{"num_hidden_layers": 14, "hidden_size": 128, "n_experts": 64, "experts_per_token": 3, "d_expert": 32, "d_shared_expert": 128, "hidden_act": "swiglu", "moe_layers": [1, 2, 3, 4, 5, 6, 7, 8, 9, 10, 11, 12, 13], "router_score": "softmax", "normalize_top_k": true, "routed_scale": 1.0, "balance_loss": 0.000586, "balance_bias": true, "router_z_loss": 0.0001, "init_std_router": 0.0366, "lr_router": 0.00263, "vocab_size": 8192, "norm": "rmsnorm", "norm_eps": 1e-06, "tie_word_embeddings": "early", "optimizer": "adamw", "learning_rate": 0.00451, "beta1": 0.95, "beta2": 0.98, "batch_tokens": 131072, "max_seq_len": 256, "train_tokens": 671000000, "max_steps": 5120, "dataset": "wikipedia_en"}
Below are experts of layer 3 (counted from 0) of a mixture-of-experts language model. Rows are named router (the router's row for the expert), down (a neuron's output weights, with its number) and show model dimensions 0-127. Each number is 128 + 32 x the weight over its row's rms, rounded and kept within 0 to 255. Numbers have three digits each.
After each expert's rows: a language model's description of what the expert responds to. This comes from a sample of Wikipedia text that the model never trained on.

# expert 13
router:114142158123178119159135161080159200111128156113106141102155163144142142147104192162205130069102136113161116129145166187119137082130118077152103100085104196106155095166193113212099083115105172102116167138121157121096112153160102171206101118109098101119135170182094101078130150121106137106110108105151080145192111125116110118092134135178181117103096132142155107109092133112089106158164
down0:115164159132120115157111096101125128088125158098155140118116136142135137146158143118141141116152088174129146091142082176156129152102219137129140134132145135168138186110175116112167118096144121064131118161195077164137177139193151054170157131117166130097099132125145000091102077112152126077138026122092085155139151129113113120145140099110158089148105139119089146136155156106091168127147
down1:069123081159106057074080108075116139153111150101176142140098158095069131172120129174123083129097076164133136118144122124161123123114145224166124125113136139072153085104115100173104123156093134153160142085106108164173202121160160094155131151138106128089133155122145104076110112177151138143154054163108147161128132175095101111121191104139160111067123165118062110084114108160104099140121
down2:159162138160133094121166101077127101171200128085116149158136083126077122133063142148118146139095102123154100103110173191135132152088081156098119133091072146113155092155141146117119088115174115133203131145139085136149107083138127114129117142094102162109128060170100075111178181088144075165202132103115164123126163136037132133134176094131114126088153101206097137148128131081134153126099
down3:127111185119124081167149121161149133141158121188083097076189098125144158103170086132176131155117107120165135111122154081170142164087060128122178151082160179170127170156099128119141083112139093123192137097163149103157084118029079118098127156139133143149144148158063126144160159152093149164107106157066077127099061077120153129124145168120134139115082093108141138140130178120108084132106
down4:107150171105110171090160139132200145205096130203125120172176129138183139130076132101139185137156123130112159119185147111124157119151191087118144169127123142142168151083118139130130044142133103110110070131097125118087134143064121184149100167136127111113125113080064143120159134123159245152136108107126069103152085097108097111123099103086158148106166095117132142111112115107136177113129
What it handles: Sports action words. Motion and sports-result words (took, won, came, down, off, run), often after t or T, as in torn tendons, in sports-season prose.

# expert 23
router:132116188101161199156107139092154125135140115116139185141123118136128072124145183124131128127137142143183108069152198153091146128088141114056162109085129142125103116140164069158111080094045101116141181101135135168145135175161061114143077121156159107090140143133118096128160161101097101137074128112202108118157096129089088116104088105150133125099109170073177133139095110135074058126158
down0:136098118139111137116150155133112187152142094092184173127091115135084143109140087130137085160074153094110173123105142118115115125099147103070114157133101129136110170241110076151106153136077136114080114161163129145099152069139128129114093151097151139130128098185112193069117161115235181117131140129118154117132120137137073128159087116062097111153121186180112092147106091094129073114143
down1:130190133136136150161178123153102167136100142142154163103119159112132067128093191121114165089178080152127116122111063074178072122137176172155131092141117126163127150075124125076081088141094141106127243153135143140115127154168155162119105183104110151148104094126187158102145124179183116134157127154114077121091046137129081119147138136108130114097112125070141128093152157109160099135174
down2:100114084092166166154087096083151104159119110099101168165147138125130104133083098126086122143103060166086091173166122105119133123103147113109134072192130097092167149127158193204103109134178157124096124095125066140138095169082132125125086127166120148123162107165175138175183093053153096094189126171145134116146151128132106110192127116125083150184149123204083103096134136138132108137138
down3:172147160112177120169052142194163115115153138121077089115164126110106122104133129126154148178061166161135123119123147124092185152106081055074188134118152145150193083115148203152099126143039095115140111161158178122120162140144145151094130093182104096148130093184087119139124158099131194091150138118130165139124149162142141149092106172125128098126083127111126158112150114160108137184089
down4:098123140168108134143129177082189058122101190177049089129147139158168074069096139132173115081101128148078160136154087098100159127097120122139138120153140059119167140088098139070116140096176127142103112122146173098109089134094172121128097166184133140064163102104077078082126147101132179096139091112144076132065147132060136106122109140097151120132107112161130141169117166106139124149152
What it handles: Conjunctions, Slavic/Nordic suffixes. Contrast and joining words (and, but, however, etc.) plus endings of foreign names with diacritics, such as -ova, -ić, -å, -ren.

# expert 52
router:084148189153155111122140185117102150111156135164070145183173130147133072149130189117158183121111101126142156127188140180156150136097154054128149081083137159108145113190151086124133104088095122108136237150140169136107099138180085138149130096140123140118123115149075098083193147104163134100084119092176107108142118113110129102070074114176131126130159136101128113165107105090086094159136
down3:133155138129128112187079092115078105148125182113150135123181167159172152163094130093091160156155076065168174150185162154171118165041168106120155107099152136131115107149108183082171123162140139152064126164136136131147094063183097111103134129133171140124113059155094105123148162132101143089178156118126094133135103175055075158101161140136099146127115157106138085175118152087123113117112
down4:130120136094115155144150120079172079094113108106104091166146169154163167120090142119163133139087106099115178150097142106160106144101255159099124099130146127190114146125155137123089110109151149102109113140107128136148113176120110165163138100165142047110118088059065111136104111137154131083121052133167099086118128134057088124141079145153160143130146103104103147168085185169163136093120
down5:132112158112126150139111170141142062122121135126124062094067190148202118105087106150143140139176112146103136176164143148085101088107138117059140154112105154174110113100106197124075139178125124151074137134119142154172173116073117151151083190122141113168085147168108132130115155105186106138185171150062126087141144149093114204073138112140149156135116158149113137162139090165193133108119
down6:131077141162117100133166123124092089098110066166155170087176102091098155156149195143153166159104157126179112088077082100121133138131176115107119123147155102140096134153112151086159125117141093074154166153138112099154161181114160212141192143066108214129145107168088131118135092073182147177119139150120106111128144178091117101157178091123095122128185108145149168110142149160147177114134
down7:137112116153192123157153159165128167204119145131137087151122133132223101160121089147097162134101113176167104087087159151133119129163138101063096135089094076079171164136089150124148153132126109131179136138142128133088103080123095138182140095137068154141155118085177095151103099213160146133062144137103159102143084085124096151132154078084065112146146124106114156136146095102180105097150
What it handles: Initial lowercase consonants. First letter or consonant-cluster piece of a split word, often after a prefix or at sentence start, e.g. sub-d-ivided, out-d-oor, g-astropod, J-illian.

# expert 26
router:129138117121181124157118150116123155079087165145082106143127144162179089135117128145165126141182170109151166090192124143100117085114148107104153132132145140137098106122167100180066061109113130140086221152094168107148143142188040114176051140127106121109106150139119128121119144041177109109072190136144110128118138136075158131095100137162131131098133157084182127146109171103100121148173
down0:126180184137116105133114106153164090169154123105118123034128124109133134100151102066130123113117114127117119106048151132115122150089067153180181104084134139128151162172126091129135147094151094118089125169117086105101126144134069156067163097112149137182087105082154116143097137123144089124103113128082126151075128151201084131184130132181130141237194133142159148168145157113141105144142
down1:094161126175147160149083060101108175156161083164185141130085097169104105184197106150180130125110081162118104146107087186154074101129099154184148109131196119103092132087190143144110107125128136143113111104151066156137122110183113091096112114121127097114080153175163121117154098178148175155126124128181132165164143192141173125159171149097113134089068119156131081140122100105153110109125
down2:151075078198087123122097128107093096128137017106120136183163167181081147127092109156124137084077088211114123118158156167114101117089082164152153183109145137112122094113180148103110127143108180147179135182112119117155127121188105140114076112127124136092145113064158122145120132041132077168129165144162118100128164123135146117178127130143127152070127143113151138085148121116175120128139
down3:153107086155139101143089145157163168122122140132113096173179112077111084143139083118151130124144110097100152076148143127099111151164111157115184103147068144148119202154150160110067145110223136126123150090118108122153128093132099166126116097114116145137105133119098116134172179093186092106143156102120132172102164133124170115087141128177120060169110088111108064114129192078031113106071
down4:126164138123039149109130144103129149070183106077135075170139120200123080087088100116126172111131101058095169175151151131154116080123111136144101090120158118106076114147089150096140110164147075117102087171114147111119104157125170146112103174180149109112123093110130139113156114137119182119116086112133069120065150122049074142126131103058142121167107192134117135174146168143180115118156
What it handles: Ordinals and mid-name pieces. Ordinal words like first, second, only, well, plus inner syllables of foreign names like Isg-and-ar, Lov-est-one.

# expert 63
router:113164183118129129133112153096158150107165128121062181108152127116184098120148170089142146109140093175155146139177147158060121151125152061078157102093160146114124103173162107093092107093111134098126148119126092144149109111160081122140077088090098143123095114184091115096159135086163110132113097104174121084185138061069167086082121101159102132114085155083151135093147129087066092150200
down0:153158131135084120139139122182154047183191091138117108104092152126212141134121141097101192178122091171135112101102102163178126124076157179155140154146116172150147091147171134101086180175139169078170130163154125113093150100139129130092153119101183109118117127092098101183130153072118078146092119132085112162098127096205112090153105146136143158138141061123163121145115109096156074130142
down1:137119060134161140130127114145081167073127163108117216150138088121119144150105104094119163109153085147155121154090096138150109126160196086182105133122182093088163134118165125102114119154098137145139071126132083171100128123153148131120099209089078095126088112153117156071178112177123150107086171109120065135131114153171122100077101128148109064113094131082093139052161077144115130129080
down2:088120142119139098159143143145104130137124119179142131084141135139098159067020157151136133066065115099112200128101156100066098097119136119182138084170149119155144102155171099130094169137100116143169164119167146138115160100139156182162125162147032151113129126136170185084164087085096091138157137098130116100133133137116112130115157162177099116115162105170119146089205085105088101142122
down3:140138136167126115159092140170104134092127091112116124140172138105178210118155106191125177136054074177148164141149082165157083098170104075098111050080169152149107149160070121099132115119139069120120129134110112129179191091076127135087101121150113110124113136150098152109102118117130129116102120134102134132146081091118206114109137139129117122190100098122091057079112153083068101096123
down4:152145144135072096083216105108163157130145105107065114107187140164177102104113112089100165148088109177150216133109112107087150110094138140076143107131125150158144133141131121086098111112202108087082131138084125125164100119121208152126159166113126120116185070090104191089098113133143145151132118095175152109113123143122175139185088131111095148134096157102096131146049106142119104081107
What it handles: Prefixes and taxonomy terms. Prefixes and word pieces such as un, dis, ref, Alex-is, Emerit-us, plus Party, Minister, Genus, Order in taxonomy boxes.

# expert 47
router:125161191163166161115140145103143128088143148130141132125113145134127129127087186138166112148140126142160135154195127119060117129133189077100140107094160131116172071141200124170106059093106132156122150116058137084127075132157090156136137110116096087099115115166082148069116144090145094056083150101160127149184171131083108115098128085162150106066164163114134127144099177093071110121184
down0:099142111149147081158137137133122132116148166096138162196051103136115146072184108110103103141169111148107123122111087102133077108141082204133195137104137168150189147169170123098125164096189158074109077109138180153112128119097089126142177148023196144132151059137138107157086131126151147102099174131120161141124157138151115148115093141096142159114120107186142140097171126084096136131133
down1:122108165179109135165147118109158086159148167106119118164084092125120105169147118113125088111097102152156130075115109145148097138132070150070114077107139136130111158117111121147139106157105070132123111149147156211109116151146124233115024166147171096129089066071102148165118134109166140089178104154106144162119143152110169115080164197145185133117109096119176067142140108099095125138123
down2:107138137133131147090133090114142110129093045185096140079160139154095095091130149121104150111096094095152069112116118126163083150089145177135185101163162103172230102115165121120153095110119128149197148150133127102130152108097138176149155172129141135129138080137110070098179122125120124195137168159047098124125134137119178102159138108104109138044096140107132112116092098124175137142048
down3:132155120135112071105128133087081105101119121136149094160176119067134097121181123156060136170107096143166115139122187128135157093156133150138109118093144142158134090102161132115128116143205109108134183094120123088149108059138124148111131107136138152104136112175093192140186095153148145130134182104108059152184119159098187172095077124119167134148157163118081099126103132027073093162087
down4:097124107105111162098143118168086138173109084119094060153101102174120135124085088189149164154144153158096160136116155169132090076123120083115111103128123095183077139107052109114144140145142149113061098165125135064134162153078106159150129193176107122091138127113096139113145089080144162162127117125143083132103137056093070126132146150038181130162141135111191135162108150140169119172113
What it handles: Pronouns, surname pieces. Pronoun subjects like it, this, one before is/was, colons and table pipes, and mid-word pieces such as s-urn-ame.

# expert 1
router:149131149102139154151107177078104160098109116138139108126127118136156081139087184134158127143180108136170186108161168135116101142067129104131105067079102176128126084146174090149093069130082136090085181102134148114137131134175081118171075117120150088083100111137131091096172199093118041094099158122177127155136146105056115081135141169141172120127134164112159068114089125120088139156159
down1:099147088200201164143167114155138150163092121209163203163149107157178119146066123140172120165104118104165084080082142110087066147148134141076116114068147120116077183116121113157169124160106171151114128123109157127121151096135057189165114153140143114078140140077147143141128175109141120089134059149100140136118138133158151124129148169150134167143139139114140129112139122150125156144036
down2:123186076138149102113103066124114161165139086127115102153130153088111078147130112078111166086097103152115110119150100192126076154123168120070123091153103086094122150051147174151132127103111162105232123124157127166179086095108129164114115153129171123147119106120148186132153101098150093178137112192115146146092098084130114070172156118179154181132151091202124104105139123133102160107116
down3:114056124128084082133107146094145088142137094095085146097167084130136132100155107118171072151119077087196123097116130138127094166129186153104184124100100160140158138070143165105152117140101094067117128143160144154162142110129140157084131169109117096120142131191139141124141201150126086158120154108111112173145100115206148116075147099101086098172085090090149072090158106151135067179172
down4:129058122103156143096142121093155134115172129148113121144099130156133158130059134113125129149056140115120147129104120154178080127142215124154105206085110184117105099091138151122107101094164126163118081149118095122147070132115103206085149110126118136086164149125154072150116072096164155127140072137092060087134135202059122102186127166110108143156107128128121130159159176119128080082118
down5:082084134137102082156136128084173113111112127111150106135097167093106115084139143108149120100122112166200128184164141131116140144167057094107127145087058116196102041166094154207089124092129128134126131134153132144145123133175131199192138111120198093129154156091147102126160106157153108123125148145090080133088049134185146092070112106141142123119076097160156122164120133122099143133122
What it handles: Pronouns, possessives, time nouns. Subject and possessive pronouns, possessive 's, and nouns like year, decades, prize, company, often completing a word piece (pri-ze, dec-ades).

# expert 36
router:066116126129118152185094147080146156106158128128076134127145137132199084104091168114163146145148101140167156060134136147070135139078119105071134138112144143115137068157174112131112085101105151126120168173107124111112132116149089144189116150106086080086100137160138110123154134092161066071040135087186086146128062112074102094103116122150133162100096110078147120121175163091088112135172
down0:131112128151106099110152104145165100145161104140143088160113113142087162145170093141133162166075111074141144093127104093156113140081093173082179112083152204135176138132123072103126160106098124089164119145130072095132122118195118134072172138117159149155140065099136075132176145076174084139096080169185141089165144147144158059164110115116087139120148102111122091126118088107213113111091
down1:086114127191137082118129165186171131160122124119115169148146196119113148144111109129129118124110130151134176069123100161149094113132137113101167122118082125068138122093078144158150183153140136102160128066214122143132151166110140141076068136116098142181084161168185104148158163165139129153141208142176098143152103110071135058084137129147111138131127144117143118108199045143143079122116
down2:062132127159130147167090066105091119132135044150097212141097149125097121125136166127143150109067119130127084116134136094140063109128086141085147149124141134102054141153208189097152157147123117160111142127155093104062120117106130135160125204103155144076081126123172148108161122127095159134176136148138153111113111056116141130151123081199103137108171094134106102091078149086140119147164
down3:109111101106147124132044133126090199085168159114147113211134119156114061135187142117129163157098097112137108113121190140061161145129138101132154127109136145160082179166192122143143132169145141066130125184170164091148099133161079106058089131173128177121109094179104106138115106102093103109120138114118106131114156122203149113127144137073099096156119070150112084162179137153094118140126
down4:110121109105126141094168111106107142132096150123068112073127081191151115090103196140146170123115157102113162131163162091130152139100119123175116162127148105151158138158151137137132149109159078078067067112172174118134105120181191118160073079135105114116170092093073153118201095137079216130199104122185093120091124119133153134123152139064142142128149157146114160132114114139154080159172
What it handles: Word-final suffix pieces. Word-ending pieces like -ing, -on, -ed, -op completing a word, such as slo(op), Jun(ip)er, and award and championship nouns.

# expert 58
router:118147134129154135122146164097170155057120138123117140169208096122150091135089157125173147145130155125135141120160147136115138130122157002082167105127119160090149095111167177157071042065105182126102215143122129117130107134130100190145107117158144128145133133197095072088143172111143117099110138126165091128165174107086122106082108103159158141107146133105123113110109145088115073132143
down3:119152156148085097130157140180106182155142137133132098111215101074127131098110124137143167150096143127171136098139073078113115134095185097043153073087134143092086162124094188156154131180137143140136076118151118124105154098091092114137151120160156157133132110163099132133176144115186118140154144160052133175117129162143142146082133150124118058138111090116106142113196140106035102156079
down4:063128124100129100102130122089188137091135194127129116158124097211139088137050169136138151151150132100147110139125115142152160153173178136086163147104152106091091094109094162103176103143160099132155097128107150177109086147158150155159186179077121113141126122128105101097098128096127191153142099075170118093044122128077078099150125180083178142115160145162148161090135138130160119075085
down5:097107108147147181112094125109129114065152096136129102142117126105101101146152122109088153200141051126067183088148158102120075126152094119132099122147109157149148095181118099139125185111120128117117139120087157070145131074166162105134105114121034146176111112208150133173148215154102127111151183124157149111126115110094129181125095163152079116151136115140095155099101144168084120100054
down6:087182115125108144105108113135129139109167103131114193167105086162162148131135092135070126141045136067141131155109166073097246128106140112119168103097121118134153119086120129125107089097151115150135143158123157162065154143148114073129111083196066080108156108144103124143156158125098182139125101184109135137166123143136098162065116095116089138048174107116131157123107112130185098110111
down7:122109185138093148174120132145122119131133160128151115085122169100186144110137184120132090144156161102139210142082131039137067140126152085088137119192177110123150136133167123144148191137121145119146125114184094162169079163099111221110184167121137161193071101153186135173118125106103148101162130150182052117141136095120127135115151106159127128119100160126115147130099146084140140152087
What it handles: Word-start single letters. Single capital or lowercase letter starting a split word or name in tables and compounds, e.g. extra-b-ase, full-b-ack, D-ainis, bl-ank.

# expert 29
router:062163159099222184187193177096168107129132130122095145117107124128156092133132186145179148106135138130109153137175175142104134132086153098092133101120136135137140111158160140164067075087071162064115183116093119171121112173127071132138129122125163083129104134150111135111146177119125134121090140057183096127129153153075089104111096090151140131122134158116163156130099153135085089117206
down0:145114174157099127145116104086144107152125073056108116095167113093131152126146120076095132139139129105085095119143074138174109151128101236175137194126120155182175133151112130147121141191141117061088119122110085149139131061126155130049178129113166203149141093114142093156145139136176132133154125109110195102082153156163113169101171095080146150123102152174125161129137094154142133157122
down1:122163151143090107117095041132154120071144108130141149162106116117155108136089144116174179127094147117124136096168144141178108116149183181108184141187084211142105125153102121167135105107067122129133093155077143146067117124158088100109083172168092180130137150166156106150130173158126055086124104125138088130139133142054110140161117160096139151109072103063111100115153095119164138079090
down2:167125144088144094138064123113167129183186098148101112175168099153119106148067109164142127107052170196104143143144179106109120109127124116102149153134136110145111137140165185160121111108160176095176147124113110131126113139133083170105187138162136109086162128121156136111163091114228095082185090181104145115115149087175187116141091218114142122127114101095084112144127149095101095125105
down3:094162119144133095166099081128148123074147048155099132128136107118144146159071119079145150150164078102138108160152099078116090112162139046128134177109149146072115143140058150160126145163166112126123116082150111134101133136194089056109142169117115109154141083184089131111154163131125140143127151135093119065163137194166175059096187174133167099128091115155122133092143166093133121159096
down4:101116136157103169146157123168160196136147136165122121124116115168145116095089075095155149143058148125135138145129125189059112129118095001143147076127158146117155139139149118097157093097177131118059130170122155116128158122154119098136161115129107087088149118162122176147106113142097203151139058124096060137079107159140123093110142155094196127116156081164157171131132149132165097093140
What it handles: Country and place names. Country, region and city names in prose and sports or results tables, such as Indonesia, Bangladesh, Germany, South, West, plus following pipe separators.

# expert 5
router:091143201110129161163065188061150176094154124136139185127182139145158075116152178121137130154143121147126129121164184171102149134099126089102151103065158150083107090162126133140142083096097136124147168163100154118114134124187131128128080101094119092106111148192075141083135105065087086094078129067165129132137118144121092114104127120131142114134101148115164093140128113091083108134232
down1:096096188122113153064101089131080107103099132107128143177115130090125136130110163098120128111127133169138078081116100129116131063134216163101131120118175149107136137103112142215095125101173176126192126130144087149123111173119111085103169231117112127163135106133148087111162131167111055118109112126155098141135192143078084120138116127075118107136088155084123122111170085158167152094179
down2:091094130180119110139104084097133102170084118057090129125118123137180117082097166125153055087120138172148107115079088162112076139129074155113138113090191129093187088134132109159116094163146176106160119130146078090137092061095141140129146126136060127089155092112150140143166102140105113164143158143107114129110103046137082106142153154141079177096146145186073106070095120098125175134124
down3:083102134088083100201091064163137155138131159170088114088185062110114110120120142163110097165149109136082129094120124155101153107126146130142136133118189148146145106085175142128150149153190129156168145096166164102128165092100134157117153105144124127163132134188096110101140108130123167137103105120086084182127106149110151156095127207117125096204165125088146112139211124076045156117179
down4:139158192152116154136091143112101140157123154143110096164163178121165106097082139057114168149094131121120163140142187145120168146118170127114156109095119043113120126092069194091132128136189170057167108133100134099091117128096170116103114178100069118089129099079132125147144035106091188125121096150157086108109109120103132095165103141083132140101153118115111213158114165147150120122126
down5:105116092120158156118154119127155126148088100095120051126133134148127150138110082073100126074154053140099062164132161163092122119084105138150099071190088145198175154093104159105098079090127073163122128152128096120077130061159162194069104091153110095126134149166115118112122155074102160118157111124079119106108149109159098087147115154102162150134128155187098167145160144067120131098122
What it handles: Line ends, name syllables. Line breaks ending list items and table rows, plus middle syllables of foreign personal names, such as Ad-ity-a, Gond-os, Y-us-uf.

# expert 17
router:072142173101106156151158160112171128110190175112131136095149122149119135154069198158153147130129131154152174075157180138097135110096169063077106131087105175092174080114154130143121081131083152118096191138123115133132086178158105132125138078143139091112088168151128134115182178069140106096072164071169128125139110152073100084138101079115140172131127148122173101149130116151084109118187
down0:111105075164114116147117132110142062106160154141114076118077124125158131123159106131064111160176075123130125130106120114183126143119223076148099133165130151138154118115154164091142095142147127185187103145133148077146102096130158208157170104155241132169093091106155099135164125074161052151137089164114134141142116128100160163088113141125167141149132170109182118135123127142130092168147
down1:096207120120149099153082126101124171128101085123138154146062186107162155159110126192132098105194131153155138132125156182124121160173108094145144103149143125145131176143140183158141136127123119102127148110113125157188180128150128166141102101125107117070086158126086114114110098121172108146159144107098214118061185116151160082110144187115091176175092141111182095147140107068067119140078
down2:124116077143121125083069148100143083141112117121117112145165131163116153106109135108092140104104087099149163133174117172109105115145061159155136082156153139111106168126207161097100102139144165144213111146114105177129170077065124161092083170102114142076141040104134194086155171093101076120145127140166117096155107087137087083165179119099086127132154141114090080118135165153159126113096
down3:156120114159076118140089095128167131147146112114141109110142116039114141088101108107088214154167090099166109111136188063119082142129105181099180092115152139145115134150099121104099179162122114067098126171133119115180078140137129088077136172093126245145096098157090100122184136106123104112148142096089098136141112145164111157168121103159094155125081163079144131085171108133137125134134
down4:074146172107153162111153165147153099144082130119147093133146152120146112073153129152090139089107102035087132129136169099145105085084062167117120141094146075090138145116165148130159119132142118111136056130167090107083107078126125159106073132145112141095155092069127178091079089132103215130115112126136140167112120169134119102163087175066154094073139159128117132180089196142160110111119
What it handles: Given names, table digits. Common English first names starting a full name (David, James, Hunter) and digits or semicolons inside tables and results lists.

# expert 57
router:132119165064139173151155129066137142144154169118107131087129141187122117116087229135205124114127118172163156126178142173116153174071109097092142139051108167117118122142192134133121071115088096100115158140081092106133096140194061155157120092135132075107089128156106112104142167108128099079103138111123046114142184166140118118117133128113144123111112121131121094137088142117101079116181
down0:196080172087080135127090106121170093126119108181107178101141102116145118085171088132112141117164086162179117103146098134146181126134170211093146150119159120086101166159097177096153075087141097094160148107121149124183099128100117138130085146166152132136140115111135163095127167136151077161031092105100120111165187147153135199160148146122192088073109137136137102167119150135127099140123
down1:129160164145095125114145124086100144097150137109202185154078128109107110107129149166124150110164145172131145079157097162120157111161152152147077134148119137077049133125106123154128144156081112142105087123123112181179203090140119135127099162132109097132118104162116073068113188093138151116114117129052132131149162184121157025107122176141158066118078149097087102141146062116110111106148
down2:173153128122131044095090102150106178172143121120125156238134120168084086098097149126126122097089109134093084134174123157106095143179146090125126093118166125123098119121185122161126138166104134122115136146136110135166099105139143153107167158133109147115147071090138130146186108087154111116195178202152102064098142067112062113138130163152184199134158085133097130132152176129151123106147
down3:064142120108166098115089105112131124148156136124164135149164079048167109164183126126138139124111113100192157116177117122149145155073100058104182146070065130103119092096141098155144157106122063108133132138163152057136202101144158107095114104162117125118189111136150149109103099132146091115078103153080128124139141144069120185101156119104091116194113160108087172192144128103116138161100
down4:160100177094159141155128138151159189112096195196116089163167112152163142087109143158088146099099161131092146144095141166114178095131175096104100142155128119104092110094156136111224089119119117143124112159125157135069131131088069159146124172123176163094153144148150069040113186136160210079126065097123104130098117146114106116120175160116087111172124142119136139116134115114160118126087
What it handles: Name fragments, possessives. Pieces inside proper names in cast and sports tables, such as Sw-ine-burn, W-aves, Seahaw-ks, plus his, her, list-number periods.

# expert 0
router:083140149113149124166182185113153184101146135144083113115106165137133065150068186139159122147134128161167145094198160148076142167105181062129119089142133171154140078162148147144088067095079099098122199175141120146103070135138094138167105105168141111110134141129092092092137135099096121118110183128186095100137132106116133120120110112181125138073140137105136147107087137069088065099170
down0:164125142119122128113081117134154178118151118130149141109086127080124176130171119123104197196103145071142116136140211176103107174086106130165149139135073142131124173114122108084163178172188137089157126128127116101174107065151187086088165097165104106146143158160127111109091112151152130097196108111091131113128130112184146111161161084181171162106165117111140164177111155120140110142039
down1:121154129142124116101127146162147173165151141118106156178151179117134095172086124105134148177142046128112156127127113104108119088153136147044104116134109198135088204132114147189095088108081184172119118125109108187144082086149102148152103163159193159073139154153130142134164120098086113148144162064112150139090116112141149116153096153183129135099082146136096081128209143111098133160182
down2:110122138168124103129148160182119115181166120094082153142122161060187116072102125084125126157093129124111105175155097091096102137090081135090141117151124150116117157169187144122118121138085138073164130104141124086173087076139072172109113110125124130142114154116109140127109177110075096102148160104132136031120116142140046139136206115150096153157180210169156155133159174121134137147082
down3:140126138130161113150109124166156103140169111085130067153189123105177160133133134127112159164160059100131193101113210137182139085105152108099108062083118137143156180139169094109137127160140150086146150161116084141131144073166099085123129120155147146170157102168111190141115122081178068135119151078126115145070142080127146157124071127117130127082112074151115087122146147033107110112100
down4:043081120084149193129129113129117161159089095126127102116090088141123082137098137117116169155165084083109109102146166101114118075162180153096144092128094129076074123104112138165184150093128172100119132091155171110115114106151160151084137116132183091095111121093112107026116119109132157154091036115143106089113136103158122173173138170111143086188127140170173149098134120161140095156117
What it handles: Name-initial and score digits. Capital letters and word-starts opening names, plus first digits of scores and dates in sports tables, such as Ch(ambers), S(aints), 1–2.

# expert 12
router:090132175077185184156141180111187167107106119159111169159138081172149109155099170147149108137130157162150183075174124135069126124080158036089108094112146109076133117160122100158137101074110150127134202122102112152117108130165083134144139140114106101121089124135114157065104135061148108089118135080210108100106123109096137107071105152180131147120137161101128135138120140117116074148171
down1:110135121157093118130143132135108083077134102144132148147119129130156105167115189132111166171187124130129138083166101081123106185134181187083093109145141135112137195095181118165108080174092198130135098123128175217123138093116107160096151218079126096149135169170120117155101170154103094140157179087065110159101156140117107059109093145153103106096091139119133120117124102113158133080112
down2:126135099111119158120168095146135120144113183129097157151170124176129064168134081129093135102065164121093109135177118111068113077133089134127176138104125126108099148193173148100108118073129120129129118119133121128139159033150078166140152103128097134154130072141165145142175137103140095149171139176121184121098107101151160182179216133178170103107117087100164080162176127113196118103142
down3:149175084176107093149117139076137178150103125118131140139136204106134162187166123145095105169093096099165151140090173163131123146107112167147143098073124157133111114178101151109146130188104110130142094129176111137184153111139120093089144136116117153123167090192129144101078147157121158158106175127119064118076159083121166112177117129109171079141098113151139164134168171077159103142014
down4:149169139070136164129124132138105118107147146107164091141089153172161112145125147084125133125055144107113145124109100100191175094150127130123117082139158116163145154138158173153151123183147138080116067106185154100134107105104130117086130110156115147100147146098148118082084154114154177119098149173172104136079174075032113132130075142039105148111105112140094155140141181074159092046164
down5:097168147135160162147138164091154185125156103133121135158101126101142163162148043160086120169200103127074114080131131169096099083064114120144137105126140122143125119133108175123107157135117140163092060102082129135129145117075153200131119158141087138149095157144096147170135105169140162099203160123091153145113126157100148174114135177116127076050153135141097067170178090069105113155119
What it handles: Name starts, sentence periods. First letters of names after colons, pipes or hyphens, such as N(awabzada), P(OL), and sentence-ending periods before The or He.

# expert 41
router:134117124116124153124162175117143113103098167134094130151154146159101129175097173143142156117076091140135131149153162142068155153154153044111144089122134183088146073179136122151090052094160139119125125117100127147121069132177057130159131105139123146118137106161089113075149173102151117116064121147145102127153122097097142157062128100151171154091168153078160137071106171068051126151195
down0:143130142168100111176163159176161176120128101120129120120105167122121092111143101131153145164121153142126135127213093151180084141121132205119111186114103106181131141123140109157120102204137136116108170129118081204087153109111159035111091112107133126134130174136140078107228159134135193142107102150176120085148099129130128182133167134158165140168134054141104134143128146113175144157094
down1:122153123139131111169111149151134095135126089161175132151090154146156117148103087137151144097117092135170125107145106114189101115125168081118215122200141176117131158142132152152174128112127124141152110135152056169133144111174091013141115184144123137130154140198156140154133102133178144159150166112085122157135119133069119105101178091061078105120097130141064110127169066150096169104085
down2:108081111155164096112102131105083120103140134130099116143093161126139108108071089139155115107060126110171092106152168143148078113085118165114117141158103130155118126127140171127083130110169189111135123161100126124148124116142137149110160146088162194036101122173173084061198103076125100178184208155163109109171143156119115135167156136137124201093149131109121123152150149113211135172105
down3:115104111160149091158089188126196121104132119138150155079192086082095129111125095141115149147094094151123110114148163151135149176144083102149131118135143113126123133127154129099147108151139121084174209114110047147216074126163116150131107059132132137107167117139116157156062110124140140174068137109137087192156137096064173163132144149159110090121082144130093115160120175076128116177068
down4:154145177074127154077162094148184148163138096122118089124182111164156106100060101117093196113115088102067182149055148109097143128140094051099132108095108117110142130171110101088141154130135107055094094151141127146132131099128162145179129160135101093146179099101086086082118147098108202150121094084157142101085093112098093116141083174098136146150157085155138150142083112142147168140128
What it handles: Table pipes, consonant onsets. Pipe separators in election and sports tables, and word-initial consonant clusters or mid-word pieces like Sp, Th, Pr, cons-ec-rators, Cres-c-ents.